From a checkpoint of a small mixture-of-experts model trained on Wikipedia.
Size: 13 layers, width 192, vocabulary 32000, 21.8M parameters.
Experts: 16 experts in each of 13 layers, 3 picks a token, a shared expert of 256 neurons.
Training: a variant of Muon for the experts, 385M tokens, 5877 steps.
Below are experts of layer 9 (counted from 0) of a mixture-of-experts language model. Rows are named router (the router's row for the expert), up (a neuron's input weights, with its number), down (a neuron's output weights, with its number) and show model dimensions 0-95. Each number is 128 + 24 x the weight over its row's rms, rounded and kept within 0 to 255. Numbers have three digits each.
After each expert's rows: "mostly gets" lists some tokens that are sent to it at least half of the time. This comes from a sample of Wikipedia text that the model never trained on.

# expert 12
router:125178079137138103101160154104108079151106141157138136121096121121145131149143105107136137110111113084114144110130106094096125141151120164106188134108161108151128121182140133136166101127132154134145110098120115156109143096149136153124095137137085092136128151128111166106131153093101149125
up0:104164163172097094104167146081144169148103143145175122125133138086136167146089118133129128168123129121142096118085128134096089112151120090123167125116118144145087124142108115168137129108111149127129135122166124110156130133136107170133133110151131109102103128112136111141169143121089151127
down0:110152091139143203093130130093091115107137149146173126154133090122132078102065159122139122081115112146130130130131149133113135133124101129111107159102114159081078138128118088101104110111120116133105155090132092145137126122083174119156158124110178133125144145130145172144132160101154116165
up1:106111106103095110115117158089157156140126110138121083113175114137137137078135119128108168122130171083123167114164123119093106104112115105097141139111115135174139160094177146147187125105142118096121124096126153119123099075176103113094132155117126198154134101116078134128119125077104178149
down1:143156131108080140142165135123172124142129098131103138130109122154142103107137136174113114128172110127087120121081138128112096108123113161167094108096157147138117094160132121071172111109123152097135143111092119163169104124119140150125125181118118162109110110134072117130150150116119111120
up2:134087144104113111126139127149082141156100100105163129144168109134112132117145112121115091126172147142150084133131135156119143108133130139118110138104159126120072129183146100150160072121168097136145116116117059146074141162134150128122058149113145116151119135161136097152129134111134131127
down2:169108128121116129129094049102100139164120089119110141185129094172114127124088123087124125105133112163151127117126165131132119091179150193121133102115126072110118136125124126125127151065117126093100139137156104163162138116108120112141134083117145167156117106161132149134191139137112177113
up3:145104133111095115088127171150187142135084099151089131124166132116152147097141141096100176155092137171140105111128139122138088139127124125126116144136118124149132112107115134075145158122156098113108125136107111133132110123104140129090173108101139141182150128127120134086116157143161112111
down3:112111212102102156120113142098124179128109110131101119159133094105139154094100169147134136125173116132101142153160110143120144154109123116152158152150130127145112131139095140133124180148148164099131124137124141141139138143114138170105143155096105135141107096144091199117140159082077111130
up4:142128091142104101123136166124093128132122118163120148123114145159142089109160163113122137146124095111129130063152126206168124173152145130141151107145095088105152104169151161088108103127157108135107090169112108143046128136125134115131102134118150131143140117102092126115116117129120109113
down4:145110128111123136139141083147109130126119135139135128117125111155103147135114113137132119148135118116163158096121127164109109136158089084102117135166088166094111174142154141185105099160143077144113108117120118095118144148114126118116150099127080117153159111106148154111158163149139128136
mostly gets: " because", " Kan", " where", "shi", " August", "ov"

# expert 5
router:112153106118119135084144156108078110138083144134137121111146085106104128139141092116095111119118104114122089098169122099064144130129114120109144173104140162124122141161160129138145099179127161115100158121123158132114132119161101106123133105157156082162147121104121154170121157094172091140
up27:129160141138117132112137177147144113171137135161151114127115096128096106144121143142129099142128161093078108129121132128119136094130150130111103142068114161125107128137170107100115119106139141128130085117165158103134102090153173107091162123155100154153160147107145120176125100148187127148
down27:095129140092130142109115135116130152149130110169095133176116100128161172143122149127148123131105159192156088063106093111118125138145146138112085092139143122137157099107078172110147103124083171107161141103139108135121108152095146128148140139104149110136088136140137113152133120134120139097
up28:116161083169134153115134138147092085099121128071140113118132124153105145134161098099138182136091138139108120121099124126126112125102121117095149087126077121106119161164165090176144083170102112103120124147117116161108150097155119132158148115158102122145095151127113143145139162130116125115
down28:119166127143145092162191139163205089139138119149130176143099141112119091121114114119155156126171115140153118120112130147081150143096134110121110132176111070121102133119134121115082190130173103112152158130140139109131104126148136080115147138137146156136151137103142094128142128150109130134
up29:123141121143134130132088156086172122149122122101138175166133094171129161115176154126165109101127106119120065123133122111115173097177096070093135127131106144122116151075171093139116107114114154169118166143183096119131122114097117121113129143139144159137109176152116107154148090128122068116
down29:162148151122136105110167131119104153137163180150123143154113124075084122132129121160120145116170165122160142126137148130138144139123104141095175165149158146133133137096135118156124160142146121140128158169111113140073154102145072164107151150172113075100131123107094120135149070093124086123
up30:089149101124127144165143126100098140114182098117162162090103126116132137107159147095140120110104098141127130112142119102123139129124107093137168136087117090125101145125143135118165165121174087111128082121120086113124117161128118117119116144138119141156137134155154120110131133125159102192
down30:072124128122137145132086148094178104107121097152127150124153135136128112150161115122121129137159113100120082140107113117130141125160101146118131140113174114094095108122136106127147121121122122128123123099133129130105078169178139126107098147144158146091152131109110103152104178175120130132
up31:129138123135197093085255170169141154168141121105103168137137124138140126123115123153124159116140122167160115097086110145112098161145148131084137119084098143077121120113129137132132148145123114111128138120131144112143121148138142148116147127104102054152094136119092102117084131154130153148
down31:175117162078109141152125083109093212159136122124152107098125095076138147106150153146111118149164157100128140150169114154094098119111119092141098124095139144181157097123116105168155148118143138121118126112148086107138101122131124136162127133149122169088112171169072113130141143133077094127
mostly gets: "),", " ===", "\",", ")", " he", " but"

# expert 7
router:142084142140164118072131170111109088146153114124149147099160147132066115108169146102135138165076096098089115104107139127145135108088154117144120127114131118109099109175178112121154106155131128122104103117089118125079128120123124144105091109173157092167162110125107128098164131113108144102
up27:115122159100132111120146181120123169127148145165132145146173118133129108140136155118130117173146101132151094116181115170105140121135130130151099182140107134124078104158115134139117138094162148151078137110133118109120100104110112146113126157151123108104097168082138127131099124137146096129
down27:133141118136180111116163142105108151159105130130118132136144070149173132119154174149158100135154126141141076091105121081096148149137155190112114125146114128131118086129140125109125102122136145130115180122138100126086103073152107149134125136141157119115125112126178096144120104117157114112
up28:090136103128126160111129146134066096134138143132138166137123121150097154154132105125134116135080156123073137132100117077113158134142118131097119123122154183119139152151131138135108108112167094147123135125093091119107169129156152133150093128125129130139108158146086135115146164111140104117
down28:130120148070132110131136125142142078086147076157128158122105119104123099083117141139099128122099088128136090125107115109115132144137114134142185124102077115112071113148151128094121153149147142102149154120165099143137114138139139060149129106137166090100134125142161126113149142162144158128
up29:120152139096130161142146155120137082159144173108151135122150136120160125141163121132145104143114101096135087088109070133127166131171103113089115124139106146106112186139145119140136124098144159140156122079158084115160126119094141135136127132103106164174160130151153139140128131142090089075
down29:136101106114199098117136156176090121117139123122161097123150167118102089098156113186129139159135151121116144159137102107109075120129111117119156152101141102173142134114126120136145064162140064122168149123109123146109166127132120121088148174147139140114142119121124125141158145122113150139
up30:134094081145136145113141133138136146135131129126148130140105124069108132083145147106137119124126097110104123112114154150165106117129122073108132132095132122107120156082149129142178108117134113182114123080118145103183156170143155138121138138131151125147150102143145127156147114191097114103
down30:156121089109145148084112166136109125191134126119127144114091159099126120083156122099116141099131124138104102147152134129130154145143120069144103137125152133109130131139182140080060142149144109120125156166184128136109117132138105134086167168112114128105119127149143133107138111143126121151
up31:136074114137158110099156197099110133113137119131134120139148143096151132125144166169116131118155117189161177135120117138109107145111129131122147121148129104093093073115133138146085116145125125124111123117126093135116133130122141127065138116144088088131151166134115176129160126130106111134
down31:121170127150095172195112135132128146177146118148157106128138120059137123107127131168108130092125131123108134162113112174140149103125127098117106179123092164177124091114112123126143105131134152071112119124172100149126140076113133130124098138119114147106119106122134137087115173134132124128
mostly gets: " used", " served", "On", " Best", " On", " appointed"

# expert 13
router:100152111149116118103162160091128147158163115105163092129141131094143128105185120102092104126109109145090113120136135144144097115139153134156083096121146118068129146116154118131127143138135127131127122097159108146112094096133151154098105123149101099163117153164128163175135144095130112129
up0:157114135169117126122171156163110110115146123114131159110159145112147148081133115153110131159111141131115113119143148139137104113103139100124152158116124160148064147113100133122092110124155141087100113149106138086129134100115103159097146151180147110133150181109137140153116138123113101122
down0:136140138105127128120135104122133124139154119094145082101139114186143130098131146076118160165117126095123110159111129129121118109132103136123157122095174155078106105176116122081147085157108095119087136141097028151149106118120143184137127130125143130145139132122157146160138185133122134135
up1:108162136111070123118116145098141130155163091201146101088142097136149165108208184112123136166133112093169134119136124121119113137103130094133134123100134147128130149113134135121125105122148126092148083159144103133132118071169133137115125148164085156151122177153126133158132130133125120167
down1:156136118132106187146165133132102219129155112109150127109114120115097111101134164129188178089122115098090117141119143112130130097094123139170138103087128100131109140100146118109143158142092101132142094131133145095141106169102150113126131141115102148133183120096102123151142156075145136130
up2:162106137104122088137155135125144100113088138102113111130147133127154126106151122152110148106146088119131103133141173121146125125129092134132081104137082105139123151155162097136135115131178132156114121122108075138127109143116140133129095102186156115159122083142114108143150160094139120135
down2:158069141059112104155132120143139125114115138105118121129143094128158147131114090112136149115153144172131159110150153178099133125132145128127167134143138081145122091176121119123139160089121146133109144105127077139165104128099086119134128073121145145111124096117121129155153124133108140122
up3:096111135108101125088140130150125152128153090133085104117142158128124092089104132126093147164081141172136130093164149139129156140130095124101122179142118135141156139102165120106112129144129095135137147107130083109149135159105145101103159105110169160175133141096132151145120146125130115115
down3:117155158154108141103128106091124147101099096144113151176122103157083183086106159114133120149171141123122106152152173139104143135114096114129139124114106082103160101122101133150137140096136132130175138157108101141171163113098161087105152138125129136143120086116129131095128119121133172115
up4:176150132114110128085102141151149135107107124147081126079078117145190152094142147086129153124160119113112099106153133123148105145118136167175130137104114110112111125150136162153153167113123130143106106176126147131080151134113154129111127081147193126122127095126089145120115164120101121125
down4:143133139072132115125142092127069138131146093123127140121134115168140139134115163104109123136185127104165141088135098147121124119132121152141111145136119162149134167122119140161092079096154112121095159090131106087146138112126086173124158147128144093139129109101165112136132161158129147134
mostly gets: " system", "See", " population", " can", " must", " Award"

# expert 0
router:124134092105148118091175158115126099143139147144129103081159130110136126130135098170134139162109108112099113121115162115096150125142133127086172108120159088103127110143148106101151142157122155119094156092134098133116114128144159164153107100113143100121133140147124159109151146132123137091
up0:134122119125164103101109154138157127122108084129105170142117141110100178097096132153126164136087160134127095102137118147105113112133128093136108158133113169114120093139117124173126094153153106127143171134142107116138153138153107125115120074140090128104135140090143146100167110081147139107
down0:117127071165119144119117147158109096129147087114151137109121128126130079109117099133121135123156104138118170137140118093118098187129121144160149114139183132113076087122171121076163156155131092120140104125079100141112115160143175134113144127145129170116179127131181169129107131123095121136
up1:118112088136147090119112158126128152106149138149120109107140164136119144116137085112171104149116154084111111148157178155065130101147088136088106114078135125129152118151142127135148085088137130092133129117115115131140078128163150141136131162146139148138155104108126144113104149097100148130
down1:158133110128081127154163126116153147100111134117096085145107180138114062143117156137156121115178112116111120132116105115168161098162098140093114095096114118126114117143080082118124142163171144075152138111106135115156125131109131098158141110131115155133115124100097055120116120107107145104
up2:131072138119095111123148152154136098111118105058131132112178127125140122154135095142137088157127120103159113154166149131194132122151122144095109132143136082138129102198131084116140095115108165138080154125124100148107110144129135142090103110156148114151104105145152121133141144083116131135
down2:186098140047105135150144130163079152152112144107120128126103089132181137144138100119166137118161111163165138119150123123120114097115151151099136140154092097127085123135098151150150142120168125112102124123121117131140124130122146120140110097129134152151121140155122132120145165136150116149
up3:097123101130093140100112155155121141134114128124083113149142148131098130078109140093098182157119145185142177102119143121112097138139109164176128156107085126113117094123133136095136111117137093134138121105152129097100126162160131163105135100141150106191133111128126160118109181161101142132
down3:124146136114130105145117100093106192151144141140125175110121081137104160107133158145155131118139121112151147154118145151105131113107119162117107186085156095121130112117091193150124131129153176110136099139144091121161162128093140156096141153112082118145128146091176154112120100115116142188
up4:144128129158098117113129157104161133144134102143138110095123161120139131109156125129127169085149099126151100084137108138076109137173094096152098149123108136154144119188139145103118153154149089147145117126117167191096137125075115107105120121136150142113082113133107154106136134108145137118
down4:112120150089130146148106100125093136146164103129132141173143136122156143141143143094103091131143166134146132146136115121111093143105110108117139142126118118088086103146086188172151077112166114121096091091125113134143129121120173126091144172150046140157110115130121085126120129117130130134
mostly gets: "The", " their", " its", " these", " the", " The"

# expert 1
router:137112112123140125100131162149101114121107114156167127147132174094144156136186094127134138161105131109110130097108160097177144110118148161101185158081162070077141100138157100125144134150139116130119111141114149095107125133113095156140119093121135106130125106094107155124119145117111092095
up0:080131122175128112123146171107146107095133111151141158119136168089105144109138113147114130105115127124122105124144150107088114149121171146135135142091122125151085129133105132175115155144147133114108100100125135107116144122132118142126109130149113139120129123116147103133144153110135122118
down0:126109104107089118155084143099164140116129123138158102078142135136136155128060119126115157125161120121129132129088114144109100156133114147127130161113138147143133074158142147109131132137115129133148145119096085125104122139112184132103151136139129099126133172119152137191154139132146190140
up1:105102112110118099136107182103138125139156084144124100100129106142120147120159060122134125157122162074115086104125136111162100102099172142106130094090115117127110135113101158111157148108144116096136118118143160121094138153118080144145190178130163149138114135107109129119122133094104124170
down1:147120161137121125154138116133115168096144116136152121110108086143163142115135126111175053110096132094071124129142099146140154125165114112091114132107133086130150139143136115137130135105135145093159130107097104132191132116123096130154151131124132135098163139122089139148128127131091118161
up2:195152069138161125140122151159107112125124103150163116116184098119155153141151119120122104125101129135108118111142132137164088110158113165105097164129139129124101105153143066137120094125152127122127129154133102132104149135105152146146105138136113115174104116140136125127143148141140112131
down2:178121152123151159128117111152077144101136135111121131117146099129133152139166073097120082103164171120139089133138142096084121120137122156100138168120065130142114126140099111126154150081171117109110110151095110126147114157109143142125151111159171141130120155158138124176181156125166166167
up3:103094115130100130116150155143148133118082101139115110117159126149097116075090098099116177148094146162127118143116132157110136102137112086148162161104108127155129143174149142114159103134123115161111126108132130104109096161149161081100154091114159122164155112150124166125121112134147149124
down3:096148160125179141098132080104112165165094128153125157133115114148112095102170159111136142125159149139128112140128160155143131093078129179159121128117094124124133119142127120136184135100166133126151117138133132104144147153084152122112145126144082141159112105105134158077154118127128153154
up4:113112095118087113099148156139136167107162121164101098117146148136141100132153132124112187120122124123115136076158064155124113162138139134150127138116105141103155155165174116114158133114149137160089122149084177122066113097104122096126110109159154118095105092093127137135149126125121074100
down4:147087101134121122104150141162115147083125133158124102151118136155132112112086122105127133140164109112150123110116106125096117111143085115091141119122124150117139160156140186138099132094142110146070137095077136124125138084109139134124186150119074122158160137119110136165134159151153126119
mostly gets: " until", "–19", " began", " announced", " took", " early"